config.yaml
n_layer: 19
d_model: 256
n_experts: 48
experts_per_token: 3
d_expert: 144
d_shared_expert: 192
activation: "relu"
moe_layers: [0, 2, 4, 6, 8, 10, 12, 14, 16, 18]
router_score: "sigmoid"
normalize_top_k: true
routed_scale: 1.73
balance_loss: 0.00502
balance_bias: false
router_bias: true
shared_expert_gate: true
init_std_router: 0.00794
lr_router: 0.00067
vocab_size: 22169
norm: "layernorm"
norm_eps: 1e-05
tie_embeddings: false
optimizer: "soap_variant"
lr: 0.00539
beta1: 0.95
beta2: 0.98
grad_clip: 1.0
batch_tokens: 65536
seq_len: 512
train_tokens: 420500000
steps: 6417
dataset: "wikipedia_en"
Below are experts of layer 12 (counted from 0) of a mixture-of-experts language model. Rows are named router (the router's row for the expert), up (a neuron's input weights, with its number) and show model dimensions 0-255. Each number is 128 + 24 x the weight over its row's rms, rounded and kept within 0 to 255. Numbers have three digits each.
Before each expert's rows: a language model's description of what the expert responds to. This comes from a sample of Wikipedia text that the model never trained on.

# expert 32
Codes and formula pieces
router:112117129106144107084153094136121092135078109156125197111110145170138128109094116138130108133137101126119124171128088142143129123130092091095112107132100156139123116092110143152126101129148151138107149128161124135101144127124155096195137126129138099135140075153102128116127135116188118177173153146126112094075149116152088099139151099126131125144106117116136134148132124110129148184130122171102091132107137152150133124093125132147127113123132155060123123157135109122166107137120128158115137156151174107145125130113169071096070103098133137150087088128112113150094129129129099178138121153145103117120132130131137122129122162142110150105118113108134154148094181106163121131159138150160085180134128161126098140157152084147120105132132130099151150127110142143127075128112125
up0:121098105107107125106128106144161156117080084143108121118118163119148127114132153122114192166144178101160146130094130120143144108146130119144168140131102147140163142066140146124130144133085173174107084138162124075122100132128130083148176120136153115092137139194129155103161149111147176118125136092138117159117115156140152117156089128107140143113124133101123151115158111109131155130095163155112144151122108109126160118146094151150116139101147122123131104170123097132149126167111129165112126110149144100132131126108128105100118124148147139157105147123141104131130146119096081118128092143107141141184142120112148108116087140098115131167105125145117177147112092119160167122137141137157166118104158114076161105122122091123132099068151137090088155138132134175110108135146121
up1:125119073074135152128103152137124137154079133140083128105121113135132126113127119133104132084127126125088088122116137129092111125116055100119121145108100087155108139090150155119117163102093155135108169115133154117135116118162152127152117132148093096088134128145116139114103131126134105119151163129128168110055109119112118144132117100121110123141161148112085100170111144151145140158148130170127144121154128138120138141107117122129205125129112114147087105131156111122138115158097058171120140164154181115144169115140126166129113080149116137157119113089139115158148115105131133116160094125128114141133138104105160099196148093112084128139142115124065121154118140147165123152135162130108105144133139106088145150133105158131139116141132145086152117114130154145151095126127112
up2:142112119104148145103187153110150162128119079118117156110159111134147121069096187146137136135165087128104119114155064142142124149100146146161135117109133136072136118105162078166129162133124139129101086168153129160186134127092121096127137099104110149125157135124136142191135146126108095100149122139147086093148140159115105109165121146118146139144117099099121135135149099111099156119154118164117109107139145124146100101137123096108092125143154106141144109125134097139130122138119135119115177089148136157139151152098138157147133097067132119156109103115131134136125142162092068132118153119155122103124161161121167145110140162127152149161139137128129130123090163136155128138122121142122137177141083138154137139127173154136137131118062117131113142148125148073138121142122107
up3:084136136176152139128163159110134173173113121111147154145142153137095108132102083143132139130175086123105104144135102161138107117143124113132100154147091099138149141141116111161102136117142127105105112120146123117117092116119099167127146090115158121108132113120111146112182124096121115071124123167127140098105123124122112117097118124059125140151153156080159123141106091147108117136154102093142133093129121112125129152094175117159148130156149129114140162145092137133126097159102127171141062123170139141133126134168077116150077151135137138173114087051110104091117142143138119147137090136118107118095116128112114128111125092121113105146186144115184137132112107109112150103113139186141123124120139134096111116120139101108113088130152120120114101123096101111140137164141144
up4:129099110135141082126125132146142108134139088155089104120129104081141130127125172136146113118158108108153134110107079134148108153133156152118132113157121156105128160129065165103191146107122131117129120130129114129135111154144118134134117134076163087131107115159158096146079120123127089140146118127068091145145116119169164120093126136094126145116145096095136113148171110156122138140161175062157118142109112137171129171139109137124142111149123075130106141081131158154117154133100151149111136124127157150186158107151136128136066110133125122138116140112093138159137138121127135097094155151126119119133113110165153144129128112093115112121095122161122117161171116132136088117106146092094168150136116097153124089133104152069136113128082156109113122164161121130147120107157136
up5:107149117152124107118120113108151097127128184109117119117124135129115115142201122125138163175106175089138118086132162098119130145094132180083114075118088074129148123150074147153154105103155131116118157119173173155089117126078152133134114149126106094118122123166125112175116107121105120094110122100117143126148140118154105154105125123115120086076122152124107121137140107111112142143136117151124112119119140118104101119092106145100132126103135118157186154177097089140114152129089132158122131124125079081109147128129175142096121145121107150119118106135091113108163155136168107139140136133163108132147163158143130107111110160141179127129135153078147141140141143164147090173114128102091140126102118156123119121097103093128134139128136161148123108143122120167102153086131125
up6:123152187114097127167166143073162130123111119096145116119131139112115140138102103134145108128143146095098177111148139131134148110123104113115145146138120086129142112129118139140114090132120125124127113102151096121125110105061133131107173103071147119125171121062139132156111160110156132132170127143128101086100135156086090157119099108100112155102144125146144111119139119133093146124108147136136131111138079122106149181132130135126083127125126171121181099110130109108120194127117116159153098175154151134148121149099101146145153171114136105166086148107093106161140090105097123112100106096136183129144126172161183099107113135146136123126160129117186117118101137117140117137142105112157107109129150124165126107131113126156116116127129122097115132143132186139103133145121157
up7:159151154116142160130170175168164093098118128133133138137111097119087134106121085128106133119120126117092121131174123153131097151108180105087103131123129131128162149135126157125111156099149125137063145120123132176136105091132119108143143101164109101115140136151172153143121138164137144098127156153143101083108141141121095135138108148136121083117111105106130130113119118095106142110139156146155142129146159178105136156104119113121118155158140152069121101119096112135156168160106145125132164109122148138112119137108105137105094127128129133178090155138152109150126100109139123128125156137120138184160116125112102116079130145159123097057154117119163128117130176182093115120178093121130145158152048128097116136111109111167125158158112139133150130130136139106099103133136140
up8:115143162134151135147145131132125115129132112125119137153104178132116136156100123136131125160076124103163142119155107156094114141120118089148137127121151173127153122124163095106129134177147143107127143139168127069124149124164085129126128105132168119155131117133181119096141086144127189110164098106088097122125104115109128136073100156169125127151060130112142125121153079128109139121105137121139107128113179155134122148111160139123110090082123128101129102137138127106125124091167115087147111137131124114126067103095142091133147109141110182119127161130141134095169145164100106116127125115120125097100140140119135148107107132109135182158150149115128135166140118096145068137119069151135125171147117081148107146136133123090110136113149105127113132111088149127076095157119143
up9:131177083151139132143170160133090144136148150167092131124129121120145147132073117150127134146133175146126126123142094134109139160120159107110124115110070112160100103109161098140167138139067146164114119124145113117123127103153180104134135107131160112108088080123116126118073084172147096116163135129146116128134149115120111104110084095160142134128119114125073158066106113104108097150131104100112087140144152073110124133119162120145145149157072111156094134164150103099110087121149142113123121154109149080145098134143124112140081117096130123152100161133086113140125108145144131163127143104144082144109126138151110141152118144105142136154100139138100143113138118107122114148137140104136166126118116140082143112135152113149106154138106100104087100109127104085163119112116110
up10:168112122138124119101137137145137111114125134139147121160095116186163092143144149123097121121128095117109089146136109173132108130141154156090157113144115125130101103145119121131114097139144121165111156103118139102103128135141093104165172148153131070114109141164137136145127112148128123127140180128119118123113111138123154149114147148107144127127165115134103107100148162126115145138189165147113125111164118123160132136166094177102091112118105143115074148092106085120159081147152130155136127149111127191081082152166115144127142132135146140142055100157118117109153142181148114129138088107129133172104123126117152126141083162133093136156140129083156134126139108097119135134167129102140112112087140145128149140096070116116147107147095105096144127152149123159107138082150170
up11:126123116105139123140116089111144132141121116120121142126149154118175101134097131108141133138139137097120173146095133192150143100132092127149115104089111142144117111143132127135113129192106171172118149122137135128109148150144121103071100130151129117160108129106139136150116133160153094155126100161170124156120115099164113145097146131131083168125137075110142094089134117126092128106113133145175106092158148147113101143127126145143094150173106152097106134098074121123127127127113126153132168108110130119113147101113095095124076152100122136132074133161107128099099079139147130099110152128122133136154070154074157132163086110182125148129126095121128132168110115123139127159126139148126172102099157095138134158122156133111167111139158160158102141124137113143135111180156173
up12:111093114133118112157121099133138109125155137070114117134111160099156155142113111097140126122133123164105098131103128094140140091136170113107108116153110125098125106147147175158127106115159114137116116132142097130137183147102143116131141113083116167121147113100138076144144106129161142113127119145134134109104132111097145149154121079149105111127083114120079128136157112095148093091150154126086176161138133120160133132098105142159132142119134075129143163123124169182150084136072157068119080139135117125123120109126159092142132100142158122187111130141152151129113139133124117124143134096146089128133110110153139146127121096106162093138090086121136104122122152070098135139112119126127103104120170104160144101149136062125139077154141156148130124155113127086161132157115118
up13:125116166104125112133108112176133108077119119151133112119100130112154184117121118120116118135132125143104155135126123162126099135059094081107139153126140149110164159150153122099098096124110115108129098145162121106084147109130144093145143132116122107129159110095123081154161123165116128112149090113094136138100150146193158077117128082114146125148140155102111135161133131126111124138144128100120135081149105126157104103139126105105136116122096116112143131114125146123169134152124135120182143170130110119107128151145116158181169052105127101173146075119103128121117133089145128154105118093135149123144138107129137133134151167091147149169134107101121160134091119118131136071148128104152134161168158116146088125157170118103121121113090136118146136126146139111103062121155148
up14:140156165161129100136114123150117143122140113133154128120105147140156133096114094104170157137091149125155115095131144124113094142147132114134130114148107138165109127132140101155092145130131161084117170115164070113120094110139137140153124144104137134137115139136134117144158137138103123112093142087092123133120114092122128106097091163121133103119155159097110112151120165131108107152177136095112132168173175100147147151144087133149092135129113138109116174124137146122045143102149120061131095100187127113102162169135131121103143163121118149105122117168155122136134118148129126118117154132126174085102131107123125097106144088126125132136125117149145168094072127111144122098086125078160147175087106121103146115109109154139188144115101098134104101156121142133110146149129096
up15:081133148114144107105153087103115110131104140134128087043130100136142151090164121119119142111098126097133103123126126142118103097083090106112160147116138121147102130118111120098137124123168139103075118080099099088115108117131074123089114123123116103136101142133147138169127114117131135115151154170162144076137162165178163130102083148144150113133102123141141128119157113175123123120134127138111164164198141131169109105135160121165158109128114094119159152104128135099111090150122141071147130116107151150150110125146150142118118104101102123143147099114104111115155098122147134127111167126147141103126101118131134094121098136126122143111096107142123165118170150104119182120129145131097143136158139112150159164106146106115122090149118122123130135137175114068122148119176161
up16:120116122106127130116150131135149088135096088150130111102132128119102135149112137144108099141148155125130095126121113114165120126147163109175135132135118135099108136097120118118106136091135129138120153091150071106129127115102112095124133163102137124174112100093123144185086148103104120124153098122158142094112173089136109093123147129095153107136119161100103102117123092089077129155119119149142137118100168146167102101116074110159108175132139121086135148100093094134150084109144170070142112190164137092135114144139167112191175158145137136105116140120140109085118101118143116167124135135150108115133178166125156066131101128138105133120120122107143142150107105173128097112145126154099129165123099153107111095149144101134118161110138101132163144149141143126117130114124146
up17:102140155152105112150088109143152136152120156198138116176110106118110179132106114126098133140156078114128120144131067116130079118128142114112134136143156130146133104114108088084174104140132150131149153086108162120146097103122105125182146138079128106100149156122106132131119119112157132132164124134105146153173160142134120106078120103127114122127149092141124121159081144081084146125121170155136126070107130173125154170145099121122131131149057106110101105130078136134123148147096140146108134147116174135192132118174120120148087086146142161112123112113132129088089118109129126161107117126126120156123112113151114119121157130145116116143109113113126088102095117110139136125191156095144129152126106138146116109130143129150170133133141145129156115103130101115091125117137107
up18:149137147122121147113130134104074144120172114161116127124139118149125109158075113123114106108105093168084111138155104132118114144121109114125104112098117143106142146133182143116140104103153125124093132127139146129141119170136156133143124150117152102164149116103098100165107102092164112120084106124153101114148089147161117153116084162110115126152106137117151088138107153147147108126122172128102109173156154137091161106158175135123143112165137138117087124139113165120097107103072135155149158134135157198092111134142177118098119097113100118145123092145156098145132094137123123135110127134125095121193132135125103156133138134120148096128127146086127091081125161132116107120157115091128093178122128130145171127126142104141123147141145132120128113093149144140100165100200165
up19:132128123100093094130136087151123094110050123132120124130126170166101137122118137131137133142132074140147151143123121137164135113130140126144108093161107152115169127093128125144169136138117160099134194147101153140160168080189109101121108141125162100167147113128113130173105192149127103139148151139095083132134109117134121114099086100106118108153122109145084141141155136123136143122158100102144092129165111125156124184155110119107106141166132114094128113103093153125153147124153183113124142132094119138120129098103145118110117089106129120119106143113135111155127092098114075130192127163153113127142120128159136110137157112160142103119138116107090160158165126106175115108164134116138163122108128108144125172139118125159124169094133136141128134144119168140136109169129115
up20:126104164132123114092120143121162089144131113111122093151145139111096157073118136128092134124130098138131155116124134114202108105126153082149100140136118114149157098121124132118137167103158119091135149143131104111151086127147058161140122121133117131129136112157128127091159163118122131125099133150150110139090197130107111105138105119117143145104136143146144092162136122128140157141156140148087133113114123139118132132075136111186139118171127144095128149101134111115159159140123111211136128132144137097121149119149182087118100153159125134169111115103116146098107129111135076119175133108111112122151108086109127138118091112202110110154168130134097108101115165112129116117111133143132165168122116068116086153120148127123143152159153102128143128120096123135092141110129113
up21:129147171113162133128165151101136139121168136151131159107111108097137076141127116161141118098152106129118120133157109077128162091141115117147115111108157140155144137143133157146134071139108126110110124163126088106123150150122118129143085100157135154151127122118149106137110140128154114135105119150153112154142105150122138111147142111142107103114092122097129141126142135151103178211126132167140114117090131119116143104121114166078119105160177131151143171108140120116117115140129130138147160149100118117125101155148159095061092101123163148144108158106149128089141133115094138111140140129099110128127121139160131111154125141129086132140168124101164155137134142132102126061139100168117129121125143123108102131071098123075091092108087106174108186077110157111115129114105163
up22:090173141116154065102103102150150136135122115150156131123113121125155119118112101125172114104123152166095147134132136190142117116131160134144122154130105122133155127107162139148093157146145186150114118059149146112123102126114089122142138113160138124138141099138172111112139116123134134129087092087130098172110114138138097091139132117107086125104173122168142086131120147127115119085134200101102121157107102170129120148166155128180097149147077137133101127140108108081124139101125130147114160165117125154103114112143129123086122115104140151157118149197154150127110125115136104152137122152140119104092130150099129120115128097123156107138145117131153130123116148137132151101167174155164103125098139150149118129109159116088136137101153088131137157106187140144130095145138111
up23:147161131162119072153113128180153125112100132155143126123146150087125131156115122132110110131118143135108093149128094142127126104087142110101098156118137126178065115114074150122145138111131166122098120125141159082164156152119105135148171099129153131076110118142171103150146145149115117126119127101115132098112116098072132137131143061115110108162094099120073107126146117145066112127106159169119116126123144137138118100123121145065111106132118134082162137101110164071112142099122124146122120180098130102086101117102179126141129086094103119092091114103108145161141124120165128168130115158148092142090103093152142137140122117158079132132147158111139108106112126135094122126150116134150075124145102122152140144132138119149110132112125138124153122135141144114108121131124137
up24:112118130158093123102109093146088121122185120134088143113126132112120148102164092132146136086144146127126125137091143125144144135121130142139096101118087169150146121167186094103123162154166104168121133110125133095123132161145162140187114156147076140134149104139129131121107079146151098143110149151107100168117124110128101084126145163137111175141129172079151092117184088167164126115141117088102132160129121133155107146116131161118138114139076100136092141114126129091082124121097147084141103128112158131131144132112079104116112104116106149109080109112132110181135117124158090137099100150096178127169160156147140117140128134164148082123152129134115135113110124101137137140149113094137093142132169124118109141106141129148125157135116118102123094132142124170120137141128139
up25:081176147104143088109134156131112130097121189156101119112098113161119149084079099152134117136142120144122131128124116110127129134152160089108156168128122104177114151123097126158118101100142145132079133098129119169116109135153106087113138114070122164104157108149130142137143105127130140095125167170102144123154188096132125076088130109099159107106086092150100104129128120091145113145086129133146148161084124099116117095139116122153159126097112086122136115151100092083175152118171121115119151131135136125122098130111147122111107111140086136139123087127116109174119144101135150155108113097140136136157175141127140142116105175117120139122166159135123163144126127121135143120146128127113118139125122154157088161117140167146133139083085126126105127156111084176136116134092115
up26:097116138122126132109134112141132105118096103130146122102134125110133139111109127128104093100140129119097112165129098140095137142062145161143103154121126111115155125161117176069092143114177112118137147137168128122103166142129103146113137115147127070126133077115117124156106087137150179134138139190123136103125150201137113153133125142118122147150163147140114122081146143122099118102138179123142087108114131130155109142109126123096140097158117116134137097125143165107107112145129074131148160118162093091136123098114151141192125103104123155123187081132108163132127150131145131165103130088149147088085130153130105101128129131101101127097133148092108128152152132162093131118128110114154140110130148128137174140124120152121163132142177129162113089117181122087149140116157106
up27:113141175092142114082108134148143176108109098144094108109147159135155137119072082110128066122127146104116140147144114136144170146112124103111139118147171108088169138126183152101157110152134114122124118168137089129060125125098167150091138123125170110165189114131136168165133144130145122098157136123121092081108138142101121129077120119126112109077103084127168106143133114128095140130172102112168187124092090105156137145114158133154133096137117074131115139099148112129152127113164096140132126133161095103091130117139096151120117112140104125113107141162095138146126121136125129160127104146120171118116140112115119127145163130095119137150095161107083120088127145146118126136115133143135116149140153167113109100111128124128154104132133131108179118111140131150132110160135146
up28:126118115152108152151158096149140106114110096142118136154130178170134130161146129103149135110100120118077128152126117157108125125127133117086139129130120161142092122152131113132148110139154153141123107091134129161148085123135111109124106134118115113107103126128107073132137095149155144162134153119157102116131127124109120092079134090123161138125143159130085095107075127102134123096127131123119095123157125149104133120090121158144090090132105134060136100128128154093154125105093135105123098115124123149133136123144137087131134164143147115155133113125157127067108125129125146134155147193127169151116118145121149086112144109159107144132118103094113152133127119106141142107170167090208106133165151115117177191095127116113121076145148162123136175165170156126133117187109128
up29:118099120104095165116133117107129111145140184116161123155132167139165134134172105155140159159099110171125109158152091096143134146103157091082124121099166154105123150134140093186104130155099099124088133150125123151119138083094042143126122130086137136134119068103129124118125117081128136101086111153139120144115143149101090107129081137137131149130151116079112111133117119191123103108123129117115126112119124144147122128137130148132125132161132161091149109135130135125120077102157135126076134119190131121125153120098104113109105109134118149105126122135176089117129127135180136141120106097151096127128154145148135134141096144137124143125083122106124110134140151092143109099074142123120118125094091096111130159147099106154111165151133141104171134120129137113136150076092151
up30:094099120118130173085138093118148097162125113116110089131151139119108149099129120131140079126150096108115147115106131108099137078137173119116140124124096129134110117103155140183141153153099122153162100065138126109109104151093127150163130130152097113143110113154153099105120133113126153171146099131084146101156128143135115118126142118079092134127115144112122130153147095122125113156165111119129171118137117117139130099092146123151115120145107144089161074100114130128117126163148140128108182165131104160068110140120182113129108109113135083118055130158146178120129107124137114132128151165142142151144092171117130102111158122144180095138105154102115110130108160054147140138129159136178127187147116109102117143160134136136133137119131120100130112119128159116134111147114101
up31:110076189141129124140128140146130123127093106148155116151115145151119168086107140121126149087104132151166129116139076136099135106149144140137165106147095101098070140144152111138145168116122125140120136077122130084115109155134121137138109109117119120099151118125138147138153129101123165112133140091097139108125192109072118118084125139162077119107082175125105079141134120144112134147136142127104106134113075129102139121126091127121125115133123165141175128076133124137127089100152132109119098105140175152133118087120163129116114134127128118102152117132099136171115119139151084164111088165193163191092154136139093143121153157125131140146152123127159134133088116121153111120109132156115085149132136110106149118148111126110122108112126191109096140110096161143140133134113110
up32:078079149121089140110122120146106103088094129093084140089167145114141126138131124154123122123177111157108154116132093128154112155100142110099085119133117141104102134105156123174146124145127117136104124141174138144112114145089147164112141128139115142131180130127096122144130135149146153128145103115136138108094109172072157116133122153096125130114133146124139127151128104124135091101151153099135159156129134114130161176099131085122163085109112108090097125150134134151139134135146059145086150095163148136096090110136158120158122143133135113129128116131120118116137130131120148098108107110129132109062074126118195090117092145115166110110140089091155123125091141100141148104113150090117163136127165120122137141143113130161168139148094119085167142084135140112113117116097181
up33:140168149108121125104137143131133138123147078163137173129137107137127184137123163120102110115090133149123139111116118127127115108140164089147105149086123137091094123133130125101155106155177127115125123143087093116084155144114110130071150165129126149167129109137128098132110076118151129142106162118138086150132148108104089130152104109184107174110176136119158110141130140154137185131145089167114089174119137151147158152111147129160099136129114153129094070173113134108146115145146139132106146124109147131090128157118100106155155084134101129127098131115078146168128133088142134151115119126127161139130130146142142117096112117045117149154135151152164093139112132126142148108123105168120086095108093123099125140116105115092120161161115157110118147131130167144134150140143143
up34:148128164105144155117125133123108126125134117139103147129101154100146145089139115089119131113101150123151144186156135089138176083138163119134136123099117153080094143108139146165108092094114184139094115162090154092113161134130117115142133129089118138096124132144080139146103149127089147119152113146121146093169157088141112151135161108089123101172109121106152115127117098111155131121141158126160114134125139173107095110125128148097171152096092128121107157168101106150128105070085122139110149128142146113146168130133176105147096073092133151133089126123127132118075150097097088133131143112119108123151122101133168143158119114143109118121135103142133164132164079160100140128129133169112123095138106128099154125134118115187164086116127115094122142133126146151151118104136100
up35:122131117116109122144115098104109126142138140112089147145080108114126124130128093126128092127136093148140145117140135122157094146095092117142148173114124156081137132103135148060169155127101151115118111096088137113072152144159117133154131143114152176132121095116099120145084124115142107151125152144139090123105125154149110112144135129116116116101097111137141152128166136089128165073093187076129108121138138120138076092121114105135149101126129123098132107121101120101166153127102172158144147173162146132137117168118135124094126138112110149140094137132105141165148135140126101107094147122142091119127146112129134097115103150107143113095162119135137103177142159101130129149126118129161121112185107132158094075157065146104145135139088142151096177155117098099127167174117140
up36:101122090097163134135120135187109156163139111122133110123159113101082137167111121154123097155090094181100125144144108089128101155164105093121123128106106131151142131064181148114153142109155162169111151181138150122162185129154151068175111136130098127120158101130142102127134103119119109184111140157142084113133118139141132137133143111091135120111150127108194149134101110129143125100079148145110103155124119124118123145090193104090137120157126121122110130163145124125134126143118136158134103111144155141186112114120131104135113155113124148139139139152105150124147150114120142113092137096113118109125137089144145136127088152099158145103127126146137124126137204085164119137105112127132111115119152139150121109128112084154154167107144141118109176131159132138137113120096122
up37:118114136086128123142116083165138114079146102137139126111117135146127121128151122142112137160128118120146152124108122134143134146133147144123128140110130131139160144083076130149135070104116163136098120126098144136109139135109145140128170108155100091183139137146101125116141122101162162159108149148140146099118120120171119107158136132100117121125124129110128070129110141141150115134074187147138095168119137142119099142106079128104177108098128121114107142095133110140170140129108071075077151117147151166154127153144111090160130093170120120119101109114141110139163135140091107147136092118108172084128134071090128075144155086133142129105123131126148159169130146169109090151137114154146107123152131142086098163170105077141133150120117106113102160141123115124144162094149116
up38:071151105100119088081109156111116135110130129181102134085070155147078112107107131149123134158113159138125141124103128171092096160136120104150118154126084129132162122146108157097151121102130141119100126163146110111092130111139171145158156146183112123140116111161141133122099131128147119100126161101083095144121179120148096120092138139141092121126090112124130126129156091125127105181116163152140127123102173149143151095108141115116079130154167158103110094122088118100114132132138145150113138155130153116139105148138136147112134146109096099116105112109072182117094138120135134116129158131149079173096159128128158113100116110117100108140116117095128137121181137103129114078137134097123110124130120109122113114142145089132078147115169132139097155138119125113177103147111159
up39:113130154177115096117117089136112186130144135124173153096133163154106126160139126128097158114133144142111131120142104132155090154144125124089109108159140137152079127142141074141099124166152124155128114170093122118171138129118135113145135121120108117117146131106162159097116155155145164134131129138140122139098133137131068129158126138153113138130141143147173135106154114158081127130140123208093151142127078187183108105145145129143174100110120143106103126143122115143130105114109145139155116141104132117146133096107114147088111109145221113177106100140131120165127144120162136156100144143149176140114108139122142086112129144141102155112134149159147115110109137121178133127171097109177151145155143111168150128129145119155137144116152119120144163126119131136082100121105103
up40:143170143122163124131108151096119137063137129169119125093156164159126143123100119134150136120108147158123108135103129124159150111145125108167151112145096137111136145069149120147113087116123144129125155140161154127142077111146161095151160096110139135142100151124091164125135122111169138118158155169133132124153152129118162137119087155148105122126128086191169160166113154103107124112149149128127151110108098134154136170125130116130167144128123147133137098094161129107129060159124100104124153166156110163108137132124166135143117134102145113130110129113132134113134161116116151105126141089175108116134143122144113073139137111130056078107128129122155139122098147138073138154126136158071156100116165144129101147122090125130165138134143132133130160093137099116167191135113112
up41:182101098125150101110141145118147122121109129142087144108089112123176141143135108146129104120165125120148074112161108102076113093130150106113128122144118093107125147120147120112113161134068155126133145089133146099138116120104112128125075119108132136114111117113101152158089119108110153156103137123125134162107115120147122139154147140138122095120096150120108077153089093112138123085123138136104157140152086179135150113149144126138126127140087141152111111081116119130155135114103139075152149214123172136119113111082117135123077099130118135121098091107113112107098169137111122118107099126150138135077133149124107103145170157074147143147158144136123097153163126139169100143145130147120120110128157121105121148110147118159124160144144132087169132140122153129135089182142074
up42:131153102152129131126135155108149139117122103098096091126133117136142104106118087128106150135140178115167155112110129128132180099151154128111114170106111117196111109070127124118112126124130109154137137135181168094116137138157124076144077111128147135122127097127093133130150161146114075150164163149104123148130143110116127117105088168174149161148144099152104117080132122102131129172140106114111105130125135088113108134133124115136137116112134106090168136118138067142111140180151133136139149133125159109145117163130150151130124111143139133126143117122090122114150178165121125149084131120134152131099050125070123110160111138164134130149145117151147137128159114143137136142111157162074110118133111163136134104140117091151092142140124151141099102078125166091115122111102075
up43:080137109121123132120159124122156146116105117141134174071099173115132133140115092101171119125109138157143121158127115074117121112137130118110118099147127114119112130138118116139130107130130144101138175133132095123148090125162109139153133084158117120090116141147169153135143162063131086132135125121094162127120147118113121134071130158131147096109095133161159161112139161103173096114126140153078139131119124132159152100114132109141163105137169113119155155106136155102118123143097157122173109172148168118148171126111143108149086117087138140105136096110089157128160106086174125129149132165155126133136147069147169093097146128171156120149125149144118111150133147133158116127126101167154134187120109155160108126147158131141143085114123166124147110110139157152170102152135111
up44:131139168167117151159143118131171186151136140128123152166107130080095135122127112083161117146107129149111136107185113139129132102111087091153109152118123138128096094116078133125108122156121104125167146097124101123139136090148139094160121117093137158137151151140130121148101136121115117175159134119117159167098089117128096109096102154112127085110169130141171107151124143156096154135147121134082114119102105170152057156127155138150146102089126111108128133096120118122138101112109140087123148131166153133149122124156131149094084121163160115190135134089103121165119148099143127125131155149175166176113138120132139082152118129155128151140096112115140122139130117117170110128135151113123155153143103124113151121095179139133134132133123145162138077093129161087129106107124101
up45:063107182153125132139094100158126142160120129132110108098149190134156133113100111150123134148160114114101104132209118145122128123154123133131129138146131195136123128149163131104135112173172135159126135118122117107104156108114125112180136131111167140139099127132102129151126115137147113096136100151121146128131130097090120183100128127120108118161130129129107093167112141102148163117104128103076119116127156137177137146123137198140145107144108113097105180138144142129139086133166124088120123147160167143180170098122161095137097135135135121139126113123125122131059121098127152148160155146164113138154134120113175124127134085107101081136096094142135138139132111145146132133103160117150075172097143127119141141136151140155108150115154148135106119109112152136129110130163136
up46:129135106096126136127122152130149128095154126180137158131115161118108120152158175106157117140102135095133124183075161146161109098126146132132121145123164152108103138123137141129125124165146111107127108118121118129147151128118113054155098088137165157140159102132111122120106143102090153171149130120137102154124148143125112126105106120125120118127110114096140104153132179115129121160176097156121129136131141142132113129163176138062114104159182088082161150156125109152163149126118135144091145181132118185093106142083102167152107123134118171114135111142132102163150091099140156112129118153137131118080138128126108166100097149118117115185128146088136150108152112137095126125149094132160092111115141159164132140133112145111144085139144162125079108156088131136139125129118116
up47:103129119125165077149146140142182116131135109161104134164169092113106108133140102104128105173128143135130146105134113118108192115100155142128095118120116114130196190140136131089120132117118106145103100163114118157103110099097091132167126122144160129143114139119165160173101120125134133139158082091133129112124080127143114155138115122086103133166149125160127074127123147123120091158118110103130129128111126131185133161149099134123129134143099133124101110113148115139126095112128117132122120066146132091108082134098131129138120133082097129087111144163145138104082148126169120111134130119135104120126154167135106124162146109074120163125118159164161108133149144108144125092117142099174092109117163087132109145096090128127126176125109143114112129134148091093084105095132128
up48:091138147103134129143137142140133116118127134083096133098150155152120129150096122101154144096094155119123127173110170125100203120157134137119074146162166110139101117134072098132123131111135111153138132136134110146134160104168179106181114125088123129146129136068145131151150195162137116119133147167123115126126147098099101127123159169148128143084108099128138101132096113147100140125134112146118117114137133094173140118126126119140134120131113122120137152100115124079121070125080167136097140116177176137150142128148110158143130135114119108103153125118184121130099148154125083134143142175175147113097169105179141152111103162093107117109100145109120137103137176113106157118132141133116134127154152149142120136130127139172147136112084107126144115158168118101118130154149108
up49:117151085099107182145135167112116143115111133110113109139093142091146119080140130170123145162159141146122150143127138122129084102110179148145148121105126108120094133137143113113130135097120143119124090142156109112154099099117129096118111065163124159148145106126151132091099134151141164078118134124138168074129115150115146127140151066081146090137136147150138153131157110169124124115105134173140147129142148160119131128115140126138116124120143104156127098089102131156101142146083177148143097152113097133160109149117079150160118147121132144160144147158128168117150105141100111092134132133132126129111104151144165135072101135109136137144161109088145136111106103145109148155094121154081104109157174121138140100130165134115168139125156141123149128161102182169177096106115149
up50:136114087142139177147109203124119126147138130154065105142105145137106151149107075127116128128160117136137144155097181108124147121123151105111154087153084139117162184119118135124142154173119099158139142114129088121102107146102159099115149078135126173133122087120125114134099125117130120155168186107161124120076144155135130121070089128135117104114106134115124140129100136137119164117130097151065136118163121155089121113142110161120093130124132132141135077145129095139155120124127118145149149164132083121089110138145144125142117131099103124149084168111139142156110097128123106131116157138133116155126111123092095135120124092111159150131144088132091120129109149108116140139124126135143143158148112114127131125118092129112082101113120106149116139127088130192203130098155144
up51:144123128149114099116089096114142125123162073156161107109166098159063089134141118168137148112136115124111101155149086098122134150123109154128113117156126131119129090136140176163130087120147159141128143150116130128111128167126133115137148161171176123154117105150093096125155094164164134136088130135116100127134158134145133144143136121125120122127108138148120121151152113114149127175160156121117127133128123108128140149142155111114199154129072161126106138134116084119089152126157124130165121140128135148122098125101131124090158081120094139167100091144121126096110151139146129125132118205120123105095138145191169140117126134132140109112128104139147126102111086112157155175126082150153111108147172082111154094109146113147111132150110131188151134121132128149148110103077146
up52:150082093141173171142142140103140136099162150135129134143142126165116139084128096143124187120131129140198090119123120134126145098118111146112087124135173113154122134116101079152113143131138090150141085147123141100126162110132097135146158115142118132099115139125155111098111148144126118132112114152120122124129091145139157184120103116132101128133134143142116125120099149112075131120102098109128098130140108148112094095129116125161142096135137120138131105156129096137138145162098161116117125174136143144114178132182150151087133141161103090110135123148118121145146160136156111109045096170165146133094105112161147132085125145127112144129140154113162165136098117124180146127119086132101082136142173110189109153147109134147156119128113115169098126170119143162118133177130147
up53:120128084104170093095136111100121114136127113123128111113129141131138120141105112072143159151119089146168067098084151093118134113153159112153120111125106125121164144089147178156131133150162083141132149158115120124131101077135169131149120101135124114131110106203127144098119128127145109117137193129086152124099130129131139118120120145122139066155141121124108149101088162118197105125133158150153114171180168146139156121153152107110136150142141128109136134106105181136162139114154139194127146114173154139112137140126104127095148149155161122124097133107138107117124156158125142108146099124142127164120121092104112156119115120124132144110117155175105131107139106153138124116130140109141096145113111105131150190124145109154116085137131155140122144151114129150109147127062126